config.yaml
n_layer: 13
d_expert: 48
router_score: "softmax"
routed_scale: 2.5
balance_bias: false
router_noise: 0.3
tie_embeddings: false
optimizer: "soap_variant"
lr: 0.00277
steps: 6300
Below are experts of layer 9 (counted from 0) of a mixture-of-experts language model. Rows are named router (the router's row for the expert), up (a neuron's input weights, with its number) and show model dimensions 0-255. Each number is 500 + 25 x the weight over its row's rms, rounded and kept within 0 to 999. Numbers have three digits each.
After each expert's rows: "mostly gets" lists some tokens that are sent to it at least half of the time. This comes from a sample of Wikipedia text that the model never trained on.

# expert 31
router:498509536458526522515486504482504532510527528514507511500509513538487556504501488518473508446485502528458520483520545519473499498493458538501527543436520506512481486511499496528474504485515499497490482542480476500511525500464490498474489528493510498511536540498515527536508516457512514472473458515507498515503532483502499478488486473465480517542557478500484448478485532551525499470452489471506528498477510492493503503526518452481530545493553528490495481517471455505466485480530512474535485543478498489521501543505484500485470512543555484481517528544501486493507458448504516514526454494521476499525503514500498492496520487546486536497502471477544510526493524496474513509524498522526506495492524500543577485485545486464505447487519508532499515507508435475483536478518495
up0:451506526565486465463471512428529533508528499476490502493547493459479534517514500498528500479495508519484496499555560508506494551513509578467504460492518516516521498485503515493486480436519487481518525503501514507513487491535466475504554517503485490485487511518564501518497484511502501494468487495477527462489467476540534526475490474479541481517507498522488498478457540527503511464498467464503512501556534505506534518474488517510511493489560496510490542486529503491466513486511477508519534526506471531558467486562511490460497511500463469523492517485476558499502473476521512503521523512498502536471492481522488483508511496523479532490476506498537479507512512476480503533506532503524513532464493479505556521487524484519517521453496487513493475506541507498536478492529483
mostly gets: " those", "{", "\n     ", " them", " Chief", "ο"

# expert 2
router:494539512484513498484508488501519528449477506513504491515527499514507488533522545471506489447445491448476489505505508553491466510487456485552526517545506525473500508525536521471509548494503465514464530500484475511499460504501513457518505518488484473507499535545513558515504458482459500495537475488501513448483481518486519503502510527494500506471511519532477466471465496485482510494458449530519495435476507505466496502504514506557512525478526494488522441507450486514476509506493484476497480526481520506459516512543531504520500515476463545460525512489473521507463517496534533506492490464505537466533498482478491501498519511474493557529483534496522530543512513516509513470508505524500482516513510541544566471497480507473523499492500502474512529483501524529475556508512526
up0:497491443560466493479555539503526454533473537531485522485532507479475542506531492484490463492477474514488501487497490514504474461485508524492477506540524487519503510518539526483513478524510522482506470471551497502454473540516501508509549500530496529484479504492504513554523515550538480494461499491493496493524539512501479507512572476519494496487528508507489516523493525518462523489490474483504501497493532511483491527498511500501462502526520447474496527486480468493484552469494460493523492516516486548499509502511495494554456436530500484487487477476513536503487504495473517492480506507492501501499499501495532538512519532443486480499489499523501496506526504498491444522498521515508518498484494513487487498568460517506542500432508472524554462435510491514489517546509442
mostly gets: " Kr", " Kh", " Mc", " Kar", " Kl", " Sch"

# expert 18
router:560502497523507518492491514496501477508495488493515520496479487525536526513509518493506516517467509486493459485481484499492476481494475473522497478516471504480493498504453459507511492512510498517505454463510494487509463518506481464518502476506460469485511539554477533454536513488480525504520499464519492557477486507496514489478494513501507483500446545510506514470485510522489491508483548495453543502507479493471461524507498440526525496476492528446472457504503501470560498512549507521443466477499480530504526514465542470476506440514513498547455497494531487549540526489522493475524555510478536530527490444482517516521501477506486504485490493466465496486508456516477503544529515496506498512512492462422521500521479530530478474526509459486492470511503488551494477495495543
up0:442475519481449467478507513513554502510519536486494518470505496479529478497478503459487486504520483460463503495490515491511537510494448598501489462496504490462522505502491483497496505527518531534457432518536484549542462461486465476504510470501506508504517500517522497530470533536489528517515486526471471504498488518507484511468494540528516495522499469532487503536507493488461515502499537475472515499486465492497498544511491498490482523530526499515469454501520474508531493522527430469506509501497509556512448501469504485477481495489516472489544469483525509512496477525546505528534515486527486499493549512522485485524523468473503433487535463480480524485491535479486512541501555536513506527487486491496507503501506495518505516494500516499515492483533512567493466484525488
mostly gets: " =", "History", "Personal", "=", " spent", " Died"

# expert 21
router:482518539491499444508491494511478502504532514495484483509514501495518509449499480500468547475510531501478510542481529519483495504485466508470450491457513444522438478530492502494498482464565490517447476494500492511498471501455470532491483471507479497483563508507459505518481506521520499528500498536534516529475518505486478503517505522456522513456458468520462461512514490592493468484517478507451479542493485494493489461519499476459493495494519513490490510496509511494510511496543506528506450525481513487472517498506500510457505527466501467472464512509570505476473490509472505481496480475523485502499546476517495488468481489530502471498495512486520486493518493509524526443539470525524520454467530515548546488488505502475434496489500508503503503492503494452495539471506519
up0:490498460540476481481481519492524452525499484479466494497492496516475473474486481578488486517520443523490543491468521522505498519482497516497539501505502500518525500518459516519494503524510509485485498525493496530478482487459440481542494473477490496493500457471545527468510457471436522509508521474513511481484495520489475523495527524525513483494519528480530510552524487493493535517483500518522516491491527477465505515514514516532489502459552500530460497500457465493458541482526485502521514504498530511499496497508512502506459507483504481510495464428577537517513501504476504540490493489550487534473439506512487514489507489475479523484512498481493521542518516533504475518519532558476491488465560498504507507507494512509500498527561536449496469516514445489503541496484474
mostly gets: " 20th", " us", " “", "–", " next", " Operation"

# expert 23
router:452506470478500510540487495531517528513484487501536469487502579507497524493485540476513488480467534508482512490530474459544483544480523498488484560570479482553562562470541459528475521549494505500503501533484495463489471507488494540497507486525492457467467512476522545486520506507552498492551483487489522471489526463533472472469500478499512453474509498486496516491485494517515495511470470522502491517514541544497490505527488490518474444498446495561504527482518532508547465526479532495516521495541498510540477517492543487524498488518493480518453530477526499498543524491525534490526466476476499525471511501490485466474499499479525486481487510486484473495470481490523485490496524533484495481519500495465510492512510498513500494503492514456475499482511497513500488508481455
up0:512513467523533521523468502431516488499507515476527535500453511476462488504484481486489464522481515529482484489586482508494498483495459531486525502480520486495507495477498481485475508528506493496524497488485521470489436513486526516478547512446504457465484531496485473514472453467494481526482497523499529529507541522513515510498519507481485463511492498521484475520509500481515542537494497449510473511493490527522483493486527468539498528520558472469524488530497473468549501501479483456502499491523503522517505456494463524489506517504524504510475525487499524503510457455517471458549499463500478504552521463495464538506442477502463502492449509516503507468489581512499517507484552543519517537491512518462533495521491508532537516502517499474482487463487490496476513481508490
mostly gets: "\n\n", "=", " \"", "History", "See", "\n"

# expert 49
router:525481519489516484503484485481490510464511502490515500535523508518516455518496520456526541551496496493480495514505460508468484503549462466470490489532496516545516511488564507488500520444440519517460461546494487522457499491526508488483491489470513515501482505518474512484479475468534519460532482499505527514478488499493486476497478545505508511526483549494426541509498488499547491486500524511462461516503520495528468508513476468504546540508540486486553498526532468510473511516521485512578494441518502510490505507492470469491500535493506489465526492518450473538492550517492499493484448510474539498515507482499526501452486515488494500489486515484483520536489548526507486511484503483514545509525522525496452474501516510472508512468514546506470518506509503506466566482516501
up0:559485451490515529560517538477496481513539527504458502513512467525507417523533493532548513523507508493524458515526443479486520496527494464511543469502494489503558482472475535487482506508508502496494462598520545512486487489561493530477508499503511514484500508461496505464451517486500527516486511497486488496504444481532502500486493520502496504499488496512493496527519484521490514427461493468461463518529464473539476508482483518509530530525471505503535533481517482490469528510519494488510525482517505516512495499501488512483477514501465493478515471469505493531478458518474510476497520516524538542516517510537483477476480498482500522456478529477510522496484463477505495492467501506501493535490526519522497459514496504492473503463514509536494492461479543497484546452485480
mostly gets: " has", " they", " It", " he", " They", " had"

# expert 58
router:476475442495475493526489513506529478524510502485505488466503482522447505499546523507500479522463535462491455471496512505498478500474485519511544517520495533476492539518519500489579504492530481484526492472494508476504499535510565521550562440452532506493527536490531501544496492491514459538499514486508508501494531480493514490500486518464543495506485477483534536503513490473505483526496464509492512540467518473532531482515502485495496502509472511485511463511472505528524498519511502532486536524467533500526521532519500448553535538511478488533502528516475488522490496436506533479527503476502517514428458470430503496497493495496494502524521487478485496506501460498489480501511495478472547520532490523535474500493528466511512513529511497474507503525493432516494481477534501
up0:523495518505499491483495564469513500530433503492527531499477503529508538525484471528513488546461528508501470535505531480519476480462481443516523474517504500518484581479502492480541524517499515524506499474494534501494494502473431496469523548471507511478494537518467497541553499539496470511478496505527500492505509482491467517492538469493522511561485483486511553493511468538495480522476458511514504513525477499458538486438476487520492507501506481501488501495531482476515509531464443518504511501492500542485494529500499526514460525445495501505526503536505514465501514507489492493500501468560478532470516489505467494461516553496525537517479498480507517479537498486495481484503495507505509480525521493521514520553451531531511516513502488507566470484484491520517463479511516
mostly gets: " cl", " comp", " ass", " qu", " rel", " Ind"

# expert 10
router:518550534485500473495488514520509538449492517485507470521518483526500442488505490526519473544467472436479530510480517528473491516502539521437443521494471528437505500512469531502467514508494501544514495529542497508502496526519512480470481517506518482507530503522529511458488449503511527549517522472535483510508548503478469490507494528507508507504509519504504482501501478474465501510450535461469478467529491536503526492501483525536526533488502506499465486523497527469502493518496501501521515469480522514482501494536523487537526483475504527481507501435487502541517491507516506538503480522513515510490488464480472502527535527515491513518535469526600518519480522471474505516501527496446524485516554522536504474506527497533509496514484506493512500479476487503435463486498528
up0:530517504513487529521529499475503516492502536524487511515479477463492469555507444522508514520507531466496535487464506541473510485498544500487473477514520549476506483549513542474466536515543520492472514532528531485541492489487483506496492495492492508445472501503573546459499507530510535523506458507549492508520508503496435515506538458501465525510480458521484484470493474496488484517443510483486546431515525492497490510439476540488498511511486510500475508481515503492492493484489476466547539523488495503510445496470544462529529484490482483496490537495522477501511531517543514507531475524501502482487510522517517506472530526477548471500523506485504513477535499459521491528509453506470500480503509463492510486507541506535482504484524467521508482447479515501506503508461487
mostly gets: "According", " According", " Marc", " by", " Lou", "Br"

# expert 57
router:501524518485485497504511510502476501489501537491494511526527560512514486498497447463490491492501466495457508505506519474485493479549510458507528468475484531516472461521481486506504480531509490519502526442481514530495478504528543517477482507487534503524530547496489492527489550473530511513517459494501537472462511476479485497518492496521489529455455481527491541479482522451508495535516477474549479514478469499524500457524527491472528512491553542459484497512503540504460516498522502522473480549503508492485526490520501498482461481446546505511583494476485483536515482523526503490499478526506465451537512452529470496482486473496496482539492451491480508476478510510512520528504491517506469507490507536517558513492510498477453469499491530518515523516525452447476517513522525
up0:509493476526443496454506499442453490493458458478479537490457508487529489495501475456521483490471521457491480503528512461523484471486509509538514493522499498528502503468486504486504518521488506468500512486512455497495485479518509507510524459470467530492512517503539483503476535457499485504502507476495433494471476503513527488523507473502492512560487462522506509507516483450440528518496500498512509498503507478497467490515452539487503527522481487482546466490460491468434496474530537477496512501474497529497467486532464516491479529538522516470531471494459520461463512532456537483522488502454493513508510448513525532531498509506481519507501516498510465496483458470529454463523509476485468460505495479507503552496484505503502492508495537487499458464503454556489455509480524
mostly gets: " final", " usually", " latter", " staff", " 3rd", " DF"

# expert 43
router:466488504483471496475480488514508451488479443488506463470532488491515484463471516523490482532555490531470542513491499520570543459509491491503532482590528476510511518508455479469480497521504486489525492487506502487489513476457453492520544517480458505488569472479526490506499520469470519521472512463522515509505518533499503519501486519500482500496493497514521503500518514468531510501461523454473510504502477510542503524513505511507497482494492453469517493510539484522497521528468512545476498504491508484535511503482484523517534484491514468474483460527453455487483469554515538476509453508499544511501516507536496492514521509482521484511519562513508465524508498456530519487482488491448509471528487516514480489466522482454497488523536509517467524516472554472467535513507525
up0:496468485520489505499515543512520493467499470499542499501519461490493532524471538528523507530481474498524483501471492495562524495515482495549516480531513543538510470437477516505532518474542500543522501489511476505481553478519493448499526495465473481523570559503507526506499504475502526554507533492519461506463516485461491536546529494506488515542493492472504519498463538511493526500532485455508495518530486499507507511508513493441497491494489489501471499503520473512491492504443510475503506498512457505522517513471505542516471469465492493522486499512509485504496474524491567493513468497526478517464521501484507518512470474475501460506470499544545483496513487488563515492457538472501522501498461510533515484531559479454506524485524489514474501548506515482541517511535503
mostly gets: "Se", " fa", " ri", " pro", " lo", " mo"

# expert 14
router:527517475486492463515475483524499501538513540469478535552480483501497513485491472530536513544537485496508477542495522507508488511474445544489453496472458513497490479451536487540466489484434524464461483509493509527486528503489529534495493514498484482498490463481496473475538506511508513491504478553495496511518470499510500514526496514481534456490464535478471563465499483529519483565552504487475518493507510519461541500507493539478538508487543471490527485518524517519491518497524506473497507491598518489519526524461483496449529504529510502472537520507515493485489504517518501536503535476512535499499502473531498492495499531442478488501501442485508506478478526474507487560508483484464476492499525495440490482496506504485479496506480506513510495473484506462470498480522505
up0:520524468550470522447508515484507486512495492538442532475488511497452531524523506504515531525498480513565529496565475505507533491483563491498539516512539532508495515493537549506525500481487486514536497522503533480479523513546496475513497555525486506472522478505497494517446513501491464488455469507479455487566483528516461523502537522509482464524533507475506537516492492519496567482530508462550509502487496492510516522474504503527463494483492496519497504541477503523521498476466505451549534486524466497501494471482516479497489520535490511498480488476545517474479508470475501535466539487505455512483544481492482491534489470443509508500506515486519520486519469520496504487498528519508528479515525509490514481504509530522486478477537508473534478471480492521532504552490498
mostly gets: " there", " you", " There", " You", "thing", " Love"

# expert 13
router:505475513483504483515475488505489505517552494494495494483495440463432531479466478522457470502520481516487485503513475456496537490539521513518509527453501463486489440464539501517500509508492494507495506516480518493478513502473485491502491487509498526511491483492495462442478459505486515429542488493484489499485484447459470469515490502505494495521528513526471539482478474460513489532506471509481525467524481490466487505537500458479523476472523538524556489501508529519485472526488456533530500500458527513522477480524510513501490553503453486519493531500480445463539483556529511475492486474489497487540518527531518493499508470517495538501519483485502510483513514536490527437465481494478542486527470452525472516505511489509548478549490528526510488528470502520506481465492511
up0:471516528495528530499496525478527474490477485525510511518506513495522495521493466497473515505496511495483522480491477580464487525466498517476521525492546481503465472431565499502451521538469483535514484516501475497485481515519499505534508500480472500523485468502518505460430483530512491462456472505488450498518500451503528485529470469515486498499509529468492497520490546491542505511491486513480522483470486470485484517511507481549489505526500520487523495529481502430520502486499493463502518494490540546511474475469508502550556513456486507526480519479519528501528550495519495512502520461493461530508527525517462535485512506498520479521501478500502473471481484463520524490455497499475501515503497509553492536497517491502518519490501491503467460472493471499501511548401501
mostly gets: " •", " Genre", " published", " Release", " Founded", " Location"